Weights of a small mixture-of-experts language model, trained from scratch on English Wikipedia.
Size: 8 layers, width 96, vocabulary 16384, 17.7M parameters.
Experts: 96 experts in each of 7 layers, 64 SwiGLU neurons an expert.
Below are experts of layer 5 (counted from 0) of a mixture-of-experts language model. Rows are named router (the router's row for the expert), gate (a neuron's input weights, with its number), up (a neuron's input weights, with its number) and show model dimensions 0-47. Each number is 500 + 25 x the weight over its row's rms, rounded and kept within 0 to 999. Numbers have three digits each.
After each expert's rows: a language model's description of what the expert responds to. This comes from a sample of Wikipedia text that the model never trained on.

# expert 34
router:508481523507510545472523507503496483486520554502524509489523500485523539456492485503466489529507503482469482490533518485452517502453509519479507
gate0:510591530523486476472484500479482512499521448489477492519496483505512476520520567470502483515463492493498500509464480492526509497500479513528511
up0:541503515491500534522519503491525537508456481476494535449483514533521538468518490542509488497457501460485510500443498506497480519524502530536508
gate1:476495511481515551482538471450506487534517442485501439541504536476515461480519473487520450495507532473536511536531514549517509514513513501507554
up1:467447517496461521521491544496480502505484537514509495514524491501522512468489474504463533500555483504471480522488496529442494473510494511501573
gate2:507513476442484517486532522498527504494500499507534562527522547469464496504478507480488545516443482508511484518478491481508532465540474536498538
up2:475507490495516512477482513525476504499502548535469501480465503493473530470496504453510489567522536530485479541481549480494541469484514534465517
gate3:534549472470496494512514502526538490509500530465483459482497441508488504540505456498454508470538505517513522517478524467504534499474488496505454
up3:476535483455488454492548526511459459519518507473451458498523502500502481486513497502515519496509530497487491514518475523501523472469507595481511
gate4:524523525500468528460503516466469484499562536471500503515506463514498552499504483496557487483513508507520501483468524494507475530482462502490542
up4:512480474485481492526501505476476430510499488518485480500456511512496522462530475513522547489537514494533488479514495599502480486488514533498513
gate5:552536501484495462492488472513539513508440472483490503527493533501536518501479484482555483500537546485482503498475472482505479488519463519483539
up5:505522455466496502530477534555454502502501505488489479512528536508507511503491485547499516512527472477531465487499459551494477486502501524510523
gate6:468466533459444516489497459478503516545468489471503472515512492505487509513465494487466525553496502514495523485467472504502572474484477499490540
up6:460468524545528526508508486487493479494496494505511480494494513488524499516462521501486536522495468509468493486519478534496432513468526515488516
gate7:526505480513516508485490489515486467533432490521527519554494495491545503526525497528522487489533534536479480525481502504525535491502496510541497
up7:456529498503522493495483530506459508482517495469485540462463501477528494452482455465540463534456506526506535529479528496510475518593495498508530
gate8:530504509504486463473424537503534507515464517509504495510486510495463484478537474497571537502521510511499469507484507501505529480487477535506549
up8:522468537510462503499515538503549497454507532539477496511499527475489524455499483496514491529511542467494470458516453524505515504452473520502509
gate9:528517496417490492520528532541531514493480494476484496486511489497476509492484483493479527480518483532470533497497490523545564456531494521510511
up9:508460531489496491524497488554483515511538550508483479471499527489486473486499465508494438516495457513523540519494474514508564519477496532525488
Description: Opening subword pieces of technical, chemical and Latin species names, such as -p(iperidyl), mon(ophyllum), aer(ob)ic, syn(aptic).

# expert 37
router:471500516468479513516501490514543444501490476509532510470503495494520504495499497461507505471472550490483478469529523483522504534512525484504471
gate5:526546438511488500505509485556508528487465544498446475494517564491504541517484491474505514501535492541500461511459485451502557512520500503495496
up5:522494507483564491497507523516479494513507566528489493470535520511491508468480465506514452496555503492501487544509502516488506477511474498502470
gate6:480522475515466502527472529504496455520523446514504501476470526478476495472522517532512484478486518515468488522480471513538531464525444516531534
up6:508501504499449516533504533496503472518465506517466467466451500486511458478522434471522537486550520496519466476535477496548542489517526552499499
gate7:481515479501523495497516476488542518549507472450517517497509490490487528479542488489530500497497529525443512480488482492521482503447519524474504
up7:499497467487544506521460489492497495506486510493524491528548476497465511497476531517504509473513503461494509491497482511501563473527509532519479
gate8:508521489484505502503419516505544509524509461520488527516470508543511541524497500473507529488507496496476471533502483469520519498482519492529476
up8:512508494479466494468475496479501508478528478550495493514476490511510552423519497498501454477475534531526528475530480493514522482557469503523502
gate9:502486480559512506506501479496553523480449518469509473567516404519519502516523478515530476487480475486518500521484448516514506507503513529516490
up9:494481485491501491516511496444513480496475515498496434515508538493565436476495477474478523452533490484492516497507522536495519492483542495516539
gate10:516492522488457455477493482485502539491474537535519471504479496477494511535496544508492502504527531517489489532480493439492477491496514484464509
up10:475513500544483490487456526499509502524517448483487509533506458514528502532515476480495501536520534520577489489462512500473473509518510484482488
gate11:491508513493495513558436471486510547532478467538488491496511492480500483516494536514477524523480479513533509509523535503503494479535499447511482
up11:497523507514546525480520515495527478492505494486528517478491515515492520490523478549489430480501470484541532514492504591459511511508479549456496
gate12:548468476512500500454500526491476484460523511490509509490517497527504523509495471505540516515505501513459479506426497475446451495443490530509504
up12:519516497472477462533509488522475499501505423532489491503501529504502507510523480504475487471563491500518455490530507505484535525515481541474480
gate13:517499474484531500513487517510463474539526537498507482503486501499456472507520477504525540507493534518526506531501475507526486467476518509446518
up13:517547514524418493477504502517498485495525454518532541495492478497454507496515482473504506498510548522506468482540506522525503540514464506492528
gate14:510538482527472524482497463524521505482443500527515518485485473518547548488497489484552528489492519485521499547534464545527504506508479509529476
up14:514541449479498533509461482545558458479448553486521499478493475495479510495521521471513562498479509481480466537517490528494518499501490502503527
Description: Capitalized name starts and abbreviations of leagues, organizations and regions, such as MLS, FIFA, BBC, Premier, South, often before League.

# expert 54
router:465514451508501473480496506520518474495545513518525531486540539476543497535521479501467505456511496481503467463485500498489478477534537527473491
gate0:468541484515480502512461555493515466517463474505497502516520508496512493536481484510536482515542548515515465506503523565481479519485474528482536
up0:515484495497527520479521499490455510489476523478494516542517498486475492452497496516503542488455476496532536483499477509516533454532522493505513
gate1:509504526534525454478499496496498518530482504523479536472455487532514523480534456449489525482491578474492491456520501494501499526530469491540506
up1:482465469489499541532503421515491475539473487492498483517498523507518456489514505505470468508483494533469478468474539519505466495551493492484502
gate2:510525497510442507493472515510515514524545487528535452481457487520520498440527487478520481486522516518532535478491499430505536471553519519505505
up2:512469508477473501530508500490476498493516534524409485525494432516491531521482465495478506517481506458479471514492503496528463485502490490489469
gate3:521468508488510479492495522503485491517508481528492478586487507503511531502494495457536484535487495508493539515469478484496482480529484448487542
up3:465501515471497503528488498504487540544491486528480509465533478497498536486471582567499503481531493477515521532513464478511500509471523505551470
gate4:525494496519514467547458522473509529485529489488495528490535516494493476529476490472533452512502540499512511490494504501502485512495510421513521
up4:468470458481523521548543490520498485475505492475508551514489516488480469505540465467521499490539482504506489521514516515541540538551546519494476
gate5:548519502465508531489484533498461524518485477546529480508487465486515511513453460492503507526449524495510500471458470531541493497482474493510531
up5:465541518504494542494494575521491507455468486515529492501522519508504481533474485514495504472546534512525508494537490503480510519519539525466518
gate6:529450501488538496491474453493484447516462491453515549524526480520471505454541472535507483554528531503526490488484541498520505482520497518489510
up6:577468490538497519498431490499528480503471510496500500512492516489511481512491512458514513511517551503557493499500508459492512476502486511488494
gate7:484553456499476479503486483461498486516523535508567502493471488518488532459502492465510479529544494514528524505526513527541523517478502438467496
up7:499501483521465544481543474478489525505521518523478502480497498519489491476457509579455491475470470526506517468522512504507497513508495529494480
gate8:495502492490474480522519499499503483525462506521526513518465520507463478501519486455493504495516541530505473484522490509484481484470505502500483
up8:474523499502490477541501481513507498509466506487529521500525518516477462498483489462501493481528537538494504465492505454485488495487502495516484
gate9:531523495478489471462460538456512475511537517476541507482497472471499501484488467508522518529511559517475547503504512496507493482459465491487530
up9:439502487496536531547543519514496537477464452506457465512477533507473496477510508545516490484515479488495495509521503504508492559515507494483499
Description: Second half of season ranges like 1993–94 and closing digits of years or vote counts in career and election tables; also According.

# expert 29
router:502522492523468508453523464505498484488489510529488515496523559479466507466495522521530541501491469560508495482497491520500485480483503535479517
gate5:485533469511489488485495510513485478547511491480520437514513489503441457456499467499536515464490507523520514524465492502510520535497490519476531
up5:507502466455536498487498475509499485505518488537524539520520509471478476496478465477549512495465464504490497468489525515494451549525514520477517
gate6:462485472497494527501464499498477460488487497462450523505488511476491507474480526495503488501513532549471511474521513460544478493520481496515494
up6:441542459499495516480503500506538506491483504522497519499523529440478502506468504483436526473510475511496498511512499508490534463480479500476485
gate7:509493529489531530521480519487604483503487521515502452501510485532482499484471486518513525474510465501471522486518500545553495519443510508498509
up7:520546478503528545487515505487504500464455506471471528472485521494499528489540479525506515508513511530449503405458504522528503466504493550493529
gate8:485488460515484492499511483460486493525475535528535508510493488553490479500502515512471499476505489497543511499478531510483512494503472490523568
up8:487502473509494481463494484522475479513504534532518527453434518563529425485493512518518528494478503528518495467446502502487487494490522525479508
gate9:478503530481474484502470542529536477502461493498502474502460508512510499471538491511498504503543523485459508504524474511499558476472498516499523
up9:470497511519512500507514499502500492459533512501501515480518493497448502527469497506503495494432495517490499522496516448533545540492459487488464
gate10:497509480514519515510469504522500438469505527485481505463449503485527487511496487468523508522500497516466481495532541471490473524546527511498503
up10:423505489551500493509497523524523503480510487515501480480490475523472494477514533499515487484492475476525481517504484508530491482468509510461471
gate11:539535522475493466479479533501514512528490486475447476511522560510475474506488483480522559505529508534484501489485475517493431505516501546468513
up11:511495535474478469476479515481527502499500455501503510515460506546474536496474487481538526506489524526497531493434475505489490523485489530476500
gate12:537476547474510534491498511510539506472466515513516473503535498498484481492544505500527506503516511509469498494516536483512480469514497520477511
up12:450487501535506463489525498498474495496526507522510572461456536491529489495527464461487485527500510495493500445460484489522488503493483509511481
gate13:493505523503516480501473506503496515507484504495458419503505497497476479484493504527529521500491486494492505476484498492490513501519510516485498
up13:474533475512518485491476517509451501511462487502460503508515476485491492486492491515511507516458520509507472485500495490488528492521528504486462
gate14:456449516518502505481503537473527510512479491508520464514470457506507506492479462482506489497494540466473483523525494529585521548493513503476460
up14:455465472474486464492498523493439530496507536504445500487504509531497522533507521509498498507533502493484495501522455487536556478480480507487470
Description: Single digits, dashes and colons in scores, ratings, track lengths and table numbers, such as 6–4, 4:42, 8.8/10.

# expert 44
router:491503541509511496487454541493458462501504481521498482490513468468536445532493492472534475498480509489479485489530507473545482506536489484485455
gate0:543488499454429476498503521493520503493512483499434458490524481510530482494481476513522482497489518525511491498471531514465530484504495545538512
up0:521489465552518529450470504500479545492476491517524505521468535489499518496478517488512535506477486478469522516517488523529475481509492474481528
gate1:508484493506539513490517498504491520555525484475458465538529505539490484523515520476517532453489514519483496501482473456505561490501472504455488
up1:516536521499488463542498493462500530492506522535525498501456512457492503461533485507486504532494492499495526529529509519466451536435478487512522
gate2:515522500497500462484523480539507552511492476510449558493483455492500459469496495494487501492500483525508466486537517496496471478457495494520498
up2:518509498461538511505457507489513519533482507496520519486474517488478472518493487522520485514491472527503509510532489445508494519504481486509500
gate3:533492510476511495533492468512475532557474492475490467542533433466498465525512474458512519473503462508518510524494492542515485489474468485512550
up3:507512482467504542523469527471500441521482515482534477531486509511496537501525449538471510455525508513478534511510562475508464491519570495489473
gate4:488507448519471503484509518490502475507548512509496490498523517545476513540498501476536486464460491452537494492495533510504472454517461520486518
up4:511494531511490508513499515477478500461502488508490534499514528511497498490502495500501525521512530480493512486530549508470485502489442523498493
gate5:470511515505561488505466483496536522511475482490544519546458497481487500498504482536491504517514481556492498486501485415545512554485466523488508
up5:497450494485483487523505535472489525512552529463484502526507498520518478521545514535502477482550519482461511508478484502511503507537498518511490
gate6:492545505468473485498484494485536499478503532519511490525464500552464519426516493545470512509516502521459502517475480540477535517483469511468495
up6:554501513459508503471524519467529464512542482491544508540477520528526535462526486507505477480466491482531481476479507544480528460511512507518490
gate7:499543511457512470499518495454486505522485533509515481488459533521463515503491496506542505526493463495520491524453501533522517505532494512489534
up7:471506465504481487483507479520530453484488536513464499484487492468509501499470429539526502525522484542486541507501516499536489536485535519505502
gate8:540476502534475530515488483517483460491538486508539475510473510508475478497463510463500544496539492527456524523516492491518490509497504465493509
up8:532457534507491535476486485551480478504533491521504501522524555487512495533508536515518481493535512493470441519503494496521461449446510472523485
gate9:512464492548510490519523502496525509510487505480541525505464538503472498457470554491529525491494551481517464468489527518490524492431447488481531
up9:474524478480503516509492503525516493502489502480406512489485537513529466528518479469460495520444478533506490484528491460524536483507486488553484
Description: Words inside names of organisations and departments, such as National, Supreme, Military, "of" and "and" in Department of Transportation.

# expert 5
router:495493493483490483470517462499509473491525501501476512505536483498561519540495499552508455494515510472526520521508497506448510478475510498477470
gate5:480505510486454477514525510544517499523526497528473470521501512524489485477483451487493501484533511502488464495493537498518518512484527475521531
up5:508479443501459492496445553532485521527438529493503489505452555475472480516519512506505473480502501540527502508494470521563458526472481499491506
gate6:526502535491484526569472489474502517506482494495518506532489482469467512513517492442541494498464526500519501560495488504514523503501448515521521
up6:496470488506495480489481529461488513465486511459494463509514504480535461496515505510487531524504464521442522538480504462498529518462539502496557
gate7:465435468471511502505502531488496510554518478480502495523523496487510491533497524539485509523491522500486478455492462464505470490499467494525557
up7:512461494526515521476512493453534523553482489493516463514454507470509505491510499495545503510511505518484500514469529518526488491498499528509524
gate8:491470510506525480491544529477517543499501499437467468523529488528493477481490478475510467511519506502514529493512517486479492517505487517545523
up8:485539505513494530495506522495500504497507505479516530500521486511477474503530492492492519492479488534502478456491492468506462534509509525462491
gate9:501508505486488469518498535498474519494471517489552494519571469510496501499515481465508477511542536490491521554492530489525560570560518473543487
up9:519466509477511470510521494539543486500467529454527529481518482520484472483466520495469508488470456484484517494524524484513523529536510530487513
gate10:497521483554497485534536494496500540506504461513515515545494499512447490479531496494492479493509533524499523475464536485500521496549489477526524
up10:473499470508486474496541470520481551499489466524480478501515505515490458496515491493532481468529517501547554513491472471474485478525527476499484
gate11:453524492483508497530527514494497514484480506458507474490454496484522474543463504453511487570486510491495459521495449502528534440465517551498523
up11:468466503464507513506491488494484490486523520472485504498474536453506471501485527494523479535445548471493526491480495523479542476507495499502525
gate12:504470502526458510495484529493494550502495496513468525478449515474450446534511508457536530492486478535505540508545500488533507529495479517536535
up12:498513508536529495485514491487510474519569507498524509505514525480526514449485505495496513528526472499556535508472505463496492490466455496525507
gate13:473486507522512496518468477505535473565472492512524483517493502546520551453506481500500497539503494516488468486466462450558475485506523538521500
up13:472539468587486480504490518533520501486511548505494497508489507482477528492510525486469518489488463491526496506473543550532495502517500509501478
gate14:476564520486515521542491497495522556484482475483511494493477489468512535477511486479515506490545505500489510476484483511498486521504463537518480
up14:452482514484541490506484519503488502456494484465444478496564485508489493493517500513481504477514472530506515537502494521494475445508528527476527
Description: Final pieces of abstract or technical nouns and capitalized words in organization names, such as -ology, -ation, -ism, Affairs, Engineering.

# expert 26
router:519485540523500461509530502450523509556488484478478473541535526500464490487473512495527486540487502474524483514477501518476533485531525503527521
gate0:544470510544453524479515489476487516513461491499505515518469472524499527512500522506526491528466491493493489489466478526526493507487516518517529
up0:475544561467518508524472521541494539525487487486489474487517491481526484442500474463498500502486509484518545500518510523508519506546515493465475
gate1:522446525501480487491504469528557417537525490500499522500548527509495489467524506487521509499502465474489524461489512503509479528537474463543526
up1:451459535502493521483487518500535489554541487494495483517527524527470485518473507446507503473483469483531470488535516492532489468493526488502508
gate2:472545451508475496521473505526510539529545504476511496555452438528474472507514490508471507499560503506516471508519511496541479461501509514513493
up2:500469507468557490486521476480552476480492517463510481453501532491495494481526479482497504462492539496505499520470485479464477497530518523502464
gate3:486485515481490492486442530496449520558488490514507523540477503499468462545511516505476521501478479570508516454470460491500488521580504489463524
up3:484506475483506490497454527478485493508540507508505490498540520487500481488494467489486511477510492487509484501471506511483502516531505492493510
gate4:486524477442487541454511519516502488479462493472459477525510494534570494501521503486517522523479498515517479530469520553505543518526456552500447
up4:484462496477499475467521456503536483444533496477533450502519489487534490510513500480512495508462513485522520505507526485491497496518485511485483
gate5:536509498487495502532526519541472468464538469477532502582496480507494512492464469494536501533500534547476529501455452538481500514556492488470530
up5:462502514541482509507501526473455495551475506548514488468496470506473493465533502493522524506530508496548506476462535469496505480526536492513477
gate6:501501504493482510527461507481506517503490486495479476495456495524519496463505523481470487507514517539500506512470509530563513503468515546488512
up6:523474536446483520503462451476494469513468473535521464514509512476527512521527510467516485564522515493477533519489532510498531486482458570489476
gate7:483471508513513484519509498474501473515495548545508483471505526514480500442548474526518502531449573508471475489513527507530452488505457519466486
up7:506478463455500481481533520497469527498496493473518505490503490465514532503546463475495503478466476491497491505491498498430515514494499439483575
gate8:520481489463495478483502480472495513548512512528453480477491506510465481491523504476523492472495501511505510487490508476526468485507534495494499
up8:512522479445479496492508464464495515511485492531475523477521530520495460517575505522501512486487466511485527464519524462525501441498519515492495
gate9:513522513494533480522494507505488490512476538521456482507449515524475518534546503510529519491478511500493477533512481488486516512451472483495494
up9:513476530524516467492498533496471521519432474504464499535495537487459553511518465508526481517497531488489498500462558504533501518533504454450504
Description: Verbs, participles and adverbs after is/was in descriptive clauses, such as best known, worked, served, just, eligible; also some commas.

# expert 43
router:459499505480504499503521498489470543482496510471543463523501494511475479504423478461504487500476517513526484513534512485516475467496519510449496
gate0:464486545509512477500525496472511541474511508513509492513501512548491532475465502469474512479508519492504446502510469474489491499524491473536512
up0:487490511494514507522500511481491543461509488511499536495528479535495477531530509518511511500512492520474479533517537504499521430519510493476445
gate1:472540497511477517475519488531469502499483497462502499523514546519519520477508508524469500504487541479454491522484473501542510512520539519496482
up1:477486552490488530529549494534569446480542472464536509497506516502517537503494502476507508500474499472526531510497514488522491484559465503484480
gate2:511566526552516478495510512475536479513513479516452493527506493473479507507492500531524488551504528498509492512492486444509529517517481504531521
up2:487513477516507502514486498466472511506479503495526489477489467456503485542502471452509471484537539476499536541499499495497533531482521477527518
gate3:514476485465486523526493537500529500501475497501497514521453464529495467474486448487488501463524528479473503519477540495482462545526498470497508
up3:484515436500495510502472530492473550490508438502525507482481491460475442499497482535489505532541510477467507544500538464488480519517523462485508
gate4:482463522473509529517513503517524502546526496500505503478525510464482465446499474437501529515511513511484456547481505483508451469475448499505523
up4:476481492517503495521477490508529486470488544454515530514400500494481482471494542482533474537509489501434501510486515509539458490531513509472520
gate5:488516512479511456509513494511521481530478488471498513536456524518505439564477517495481475547524496512535482501501504461510500471483489513472484
up5:545527490513499463552526523512545487485497506508479527503509486509479474543494505476476480554495507490522495450459456527473535507521510525487502
gate6:499478458476503441539481533467515498461507457532514479514494486512461474538505494485500507507474524476503534537510519483506477518452455484489538
up6:538489531492501528485477568503531513542487490506504485548482514527524500511495527496515490465468507524508488482482549494455486469486535523535507
gate7:526513500525454492448540480484538473503477480474517503556539440545531500505511491512481501505463486519478511483512493514481475489517526554485473
up7:475515548489506485490460515471510498506432461534511495494536494524486474512511514503488539510474496462487495459498521495493518465457470479495516
gate8:524510490507507450476506462521497462510488486525457508531491475487500515503506533513453501563520477545489496478477460495505471539544493515497492
up8:520470512540504477496482562478493491527469507482491515468495538467522520504508505542535489467525535482477493491498496498497511480495517473497505
gate9:481496514522442472478523463508491498521489478488487462507475500533532486546479461516519488485512538477514524484485456469502517496521505468508491
up9:522507554543511501487479518494449512464512514517499549510522461530471508465504506497503503477472505496455457453514502529484541501538513455528500
Description: Prefix pieces starting a word, such as re, pre, dis, un, non, inter, and the hyphen in compounds like well-attended.

# expert 32
router:481534482501508510518513538520533550502487500522490526547443509532472534465503483488488473516501552514487476473530473522505549497483512459459506
gate0:469470522513443516517489523485516515515483461530528510548523450480521512462500506471480485513523485505497518488509542493495499505487534482517528
up0:454502516520437493467496522513501502497525482534515550524516466510473479499511522475509504496501515517490489515491502453515519496470475503523519
gate1:494474488472529503465502491439475524487459496508506494520551507520493500455501481518491502427505513478532528493527510506489485517484545514540488
up1:536486501510486532483507501528457528492474508503503473536505496495517507479479493477495505463509520486478510509526473496439488465496465477531501
gate2:511461477443550506521480494455517510541510501506529485564494491498483480499543481466508504484542454554510478486493510492516511528536520515543504
up2:482501523484505432482537496510475528477518524484503531494455459526526510462472491536463554530478513498499509501493511486450489473539523500488520
gate3:522465504479544490475492540505484496480501527509472474473505510545512472470489493475479531543547550485503467524484506500463543468486491509505492
up3:484504478517548489500524564497518526459481498511513502515482493468501539497490472492499481472525553480449461481515522485486522452522475488490501
gate4:509520520492516496527514489478527500477454477497524500536510499519563485526542520458497493502487515462521504472481535516525505507510497493510471
up4:465508481475501497474487498515518507515481496493468432540557540505481530497496478528487498535510504510473496483520498494519545531494549484475531
gate5:512497493521425511518465501511534484513476525519533483526478437517535522491453494476505553469511499487486468503508465530496523533479509492474494
up5:527495476459504495495552555509515505501495477502462469497461478551499468472493475518480496472455528476537498526458525509533506449485507505494539
gate6:499439543507532515512486573488504506517563497522482537516470496497512494499471543488532491464512511483511454511490489500551518475533507478485527
up6:519525501514495555500544478487484513451465532446475492503497549533466490476545514458514496475466507492508535476485489491467466500536466538494452
gate7:483503547517486516513558480485507483480460494490486501529521517494482475478486496489475518502517526549455503511520513486491470479478536541520522
up7:523501546497481477434516485508514520502499449482495531469495504508504543479492529489519505497510523496495476486522519493476494491550473470534508
gate8:495475496492459489490530550471505536495453505514495488552467502494527472513507484460463573479487497465557486554498483472522552544513548490498494
up8:542518519506538494550523461500486501509467532484494491493514491524493529524498475466531533553483477511468502460507491505451478494475503521510512
gate9:479504489508475527502510469502505457464518449477462533477493521545523495483502443488483488555560540540530507490515483494499509510501531497495511
up9:486520467502547493530522526523478503468510496456465496472500499499541539529510510498476511524506515531483558473483480479513475509495467485507502
Description: Paragraph breaks, coordinate ends like ″W or °E, and birth-year digits in infoboxes, geographic stubs and list entries.

# expert 61
router:482497484487503475461515472528499468480510524500526527486551521444497482527537508479481495478486490507533519467534552490505488541523531481483529
gate0:463485471510503458507514547490501520508527492495511511520493490513502503478477479496538487505525536506489490492497455506513479467505484489499514
up0:514459522503474513489506540496496471484459523516493519529517477480464495485487530550495535503455513488463502500490510548528477492502455486512492
gate1:460509482514487457522511503501488528511552503534506498526550484496440527511465515503502485479482517526483521535477521502506483494528480502511478
up1:458447504514503522505483479488464490495537499482525511496511480508471486488523563515469495499515510523472511492535499460504505516500486503508528
gate2:504482504472509487533466541499537480505474479503504497532441428504542490480524530518505531475511488467483498496457520481520489469531501516503507
up2:439496522496553494497518546493468519488532493487501466499507517498478529465481528510485505490505500457476516490503494527523507502477482538547531
gate3:543510488496458469502509493536527496494494507482470499526488500490478476533514414503484514487498519527519491497510503515498500535504528537502489
up3:477496493528519537474521496501491477491500504474499522460503492470483497534500511486487509481508480497507549495484520472509452521509492479494520
gate4:506506472509517529483507517504519534501434510481535498528523516511502507508465500528513487482483459522488471501489487481497481492549502543561517
up4:445544498454509506504474468485531530516522511445482517489519517510536498508474533498531517518503531462515506515488485517497492468510529496499469
gate5:549526503501491510498509503500523489466487495469472474504505502497495503494455484495538514496470544511525544513426530502538528485499498505502521
up5:482508459484519442453520508501481502492540519497494493495505486483481458472475510477530482538502491516529537492517525507490476480514558482488504
gate6:520440491474472478501489561491510488504507489518493502516469475524464500487527475469519517466514490498479486501508495491519524497484509483537542
up6:483478513512514520472506491495513475486484484483541488485524498501497481507520536512476511511500469511489544491505514494487454485498520460503466
gate7:500466502516460531476450509496510472547453507488507487497491506552547486488520428493530516495508520466489469515498483507487510516473509504527490
up7:508463526473508475511539502508502507477506487528487510499501494495513505510461514547477520530499447522464528505495487462495507500534504495477460
gate8:503411536497460568504475518451500514509521497508529494498456479540499505532473517535514484507489535526513487543492455513522486465479494504499495
up8:478498490540480475545495525498529473491503479514463491516541469510535505498489488489547486482486481502519509504482496472520526489543510492498533
gate9:482494508568498498515536527511492528503538489472526514499489457508468522439492518482497525521506497498503444491510491538499501547546494540505524
up9:562498524519490517512551511494476488503485525467531471513479527493468504474496474530531518529456513507523519474505516498471476502495458480495481
Description: Space or first number at the start of a table row or cell after a pipe, such as episode numbers, years, positions like FW, MF.

# expert 27
router:526490514528475482493505538450508498561518452445469501536510496501519517528481458503465485509514480506489526503485510509496527485495516479479585
gate0:551480550513507512531479494492524453518514510519484510477480514527492524497479500527530497477485517515478517490441490463529523461496501492472553
up0:444522518506509516455510480492502517498511501482468501529529516435538477495505494484499498527484491514492465496546489511508534571469496487474487
gate1:539535481491469539506508509537509539528500506511470544463498522550502462445468498498491484500467470535512496471533485483511484498526519512478518
up1:479554485483471477500536542488552498537525503509486504502486499468502471549486512507530504493508472440506558536535465489503553479443490495493540
gate2:502532516526483445502479526477461501515506490508491479515537518487462492502465455494476519560527525505519489533512516493493513474467463524545512
up2:584526496520498507463479482513506458517530530496508474509516492500517493472459532491512514480479469548500445532527459466518469503508538483525478
gate3:471472473526520466477493532495498499543509482499498542459491511493467503538539478464475488509475543482499516524521546508447516518459484487533507
up3:495573505469469436518478534519530496465507512495503489497489533495484485502495516512517490492538524496520461543514521485486489510551506523477492
gate4:461514492515489492497507489508486516506501493472516526496467519461504449519502527498524536501518510465498537478531518502505510447484430530505514
up4:510495500500489463503447481481502498528478482468461496502488518522473503539544519555494491488486476467520531494470550536490523496516520526489549
gate5:515475538461531470513478528510540507499478505512488489442477478550497490495479484486490479456528453529534516512502503513502480474506485479532529
up5:512509498509481452524478473516486522518485501543475511474520476489489488513490539507483501536475541522495428473490480509435494500508515501483494
gate6:460466572444501483507463486483459487464500479515470525493501491510504483533475507466462513539482494482479485542532523525500511464449488538488528
up6:485479535510517504515478502486513491509533499512510464525491555507508501492549522499458478564515486514458517502500487507488562513489499513520505
gate7:523505542518465506506527519505485463522443512509495497543502486501467507560463509497485490536517509518494484545490509494499474488457494487472547
up7:447533489509487530473496520473522524481477476479533471500480477502518461552520502543508518483484513501520501503457470520458498510474446482481522
gate8:504525506538504477550524516508482489545506482472491495478529494536481491504504483516496495477520493542492463485498511517479511494517545529474492
up8:489464544456519516533541477499507482535490483483503505484488470529509499529498472539520499482495507485521424491499461499530529497544512457509523
gate9:456491487469480553544532489466472508512514493519476482470455519516517480493525487490519504507476512535546498494534467498513555540513501516461496
up9:491483517495498511467497496527517521442494486526501520501551483434518554538484484486533505512499520510479490513506535537474471500509483552540478
Description: Past participles and verbs after was, were or a noun, often before by or in, such as located, played, released, held, built.

# expert 47
router:505480541541503495501498515498503492479482471502506519482514491483535469526450471478523496519476496488482530471524497468534479500523496496543481
gate0:537509489526428495529456548509478513482492510497522494488490494469501490504485483463495528483504515512512536491503519480546498527507498513558520
up0:498485495502495504496488517510456504536512494510507465502527525482479507498476507449500501497475552494475526522504572466542484512517533463515509
gate1:462509501475499490512456493526502523502483502455527468538437516508495559491497491490482515522500503517531566503468537507515512525531496499500525
up1:475507509510499513554487539528506534507502504458490483468491481509454474496485508470530500528487489526470524514496488459501478506483483522483517
gate2:513492506536477454512441499531523467531484478498489489524463530473524465512486458450459498463545516493523462508508467497490481491528522513500499
up2:477540494517475514468505491529515537484507509520505526506520502521518478481471512524547479499470510519489488476484515525490458484482548484489453
gate3:499498489509476479479486585504472528499499477523467506476501522531534502494515541478504477521508517531522546515541475468480513468508457521529488
up3:508449518510542472465475493536503494476509479483468508474479503559533513509528502470500452510522520513492499473504496485528519474551481516509480
gate4:448502496489505464526486546503476479472475531487524491465505487499458505474531505560466538490483488518496524496519482451499537517519493514522507
up4:503521506491480562524478488494472559493517537486457512496498450493523520477506486484523514494528540526496479512462466536456494521517523487475507
gate5:521552484485485467466502472522521517517542472525484449494454503524475511498493478541546496536535541524490534479482487514521500556484505474490503
up5:514505477523481512491490480499502503512511439528472495493501527477492478478496573515442512511525490490499479506526540488489487504446463485496485
gate6:500516503527524465465486469534538537521462523489476499559486479462514504489492430469544524500507514517538474499514513503539471487505482518488519
up6:464496514495501490502502507480464535487484519503462498522486563505498473493514485494543484494552510507513447487484514557463527536477509508494530
gate7:530549487452502497516555469512508514498499471511527456542495493498490489510484498481537506473488488529559503490463520502496484546506503498482515
up7:501552475486483479517480485517519521476452504542536484497500519493521471472495457502474491515465528512464512526545551537505479485488465557515452
gate8:493498479492498476535498513528453474488549474478507510516508490496479451517514494479519499498483525502486471540496543476493484469493477529507525
up8:527481515512493498522506489495504525507499493522437496493486490463497501540535469496531474504548512465527450489482490488536481491433520528460458
gate9:534457547500485457529498508535526523492510525484481453469486504492517492528483465473487504529499503522490538515511468494509528478501492503489523
up9:514498509526499497522509535556472492523499483466511501498490485457512466531495489504500476478550452508495510500505481519511480525483532494443518
Description: Capitalized common words inside names of teams, works, places and organizations, such as Sea Dogs, Spring Break, Public Service.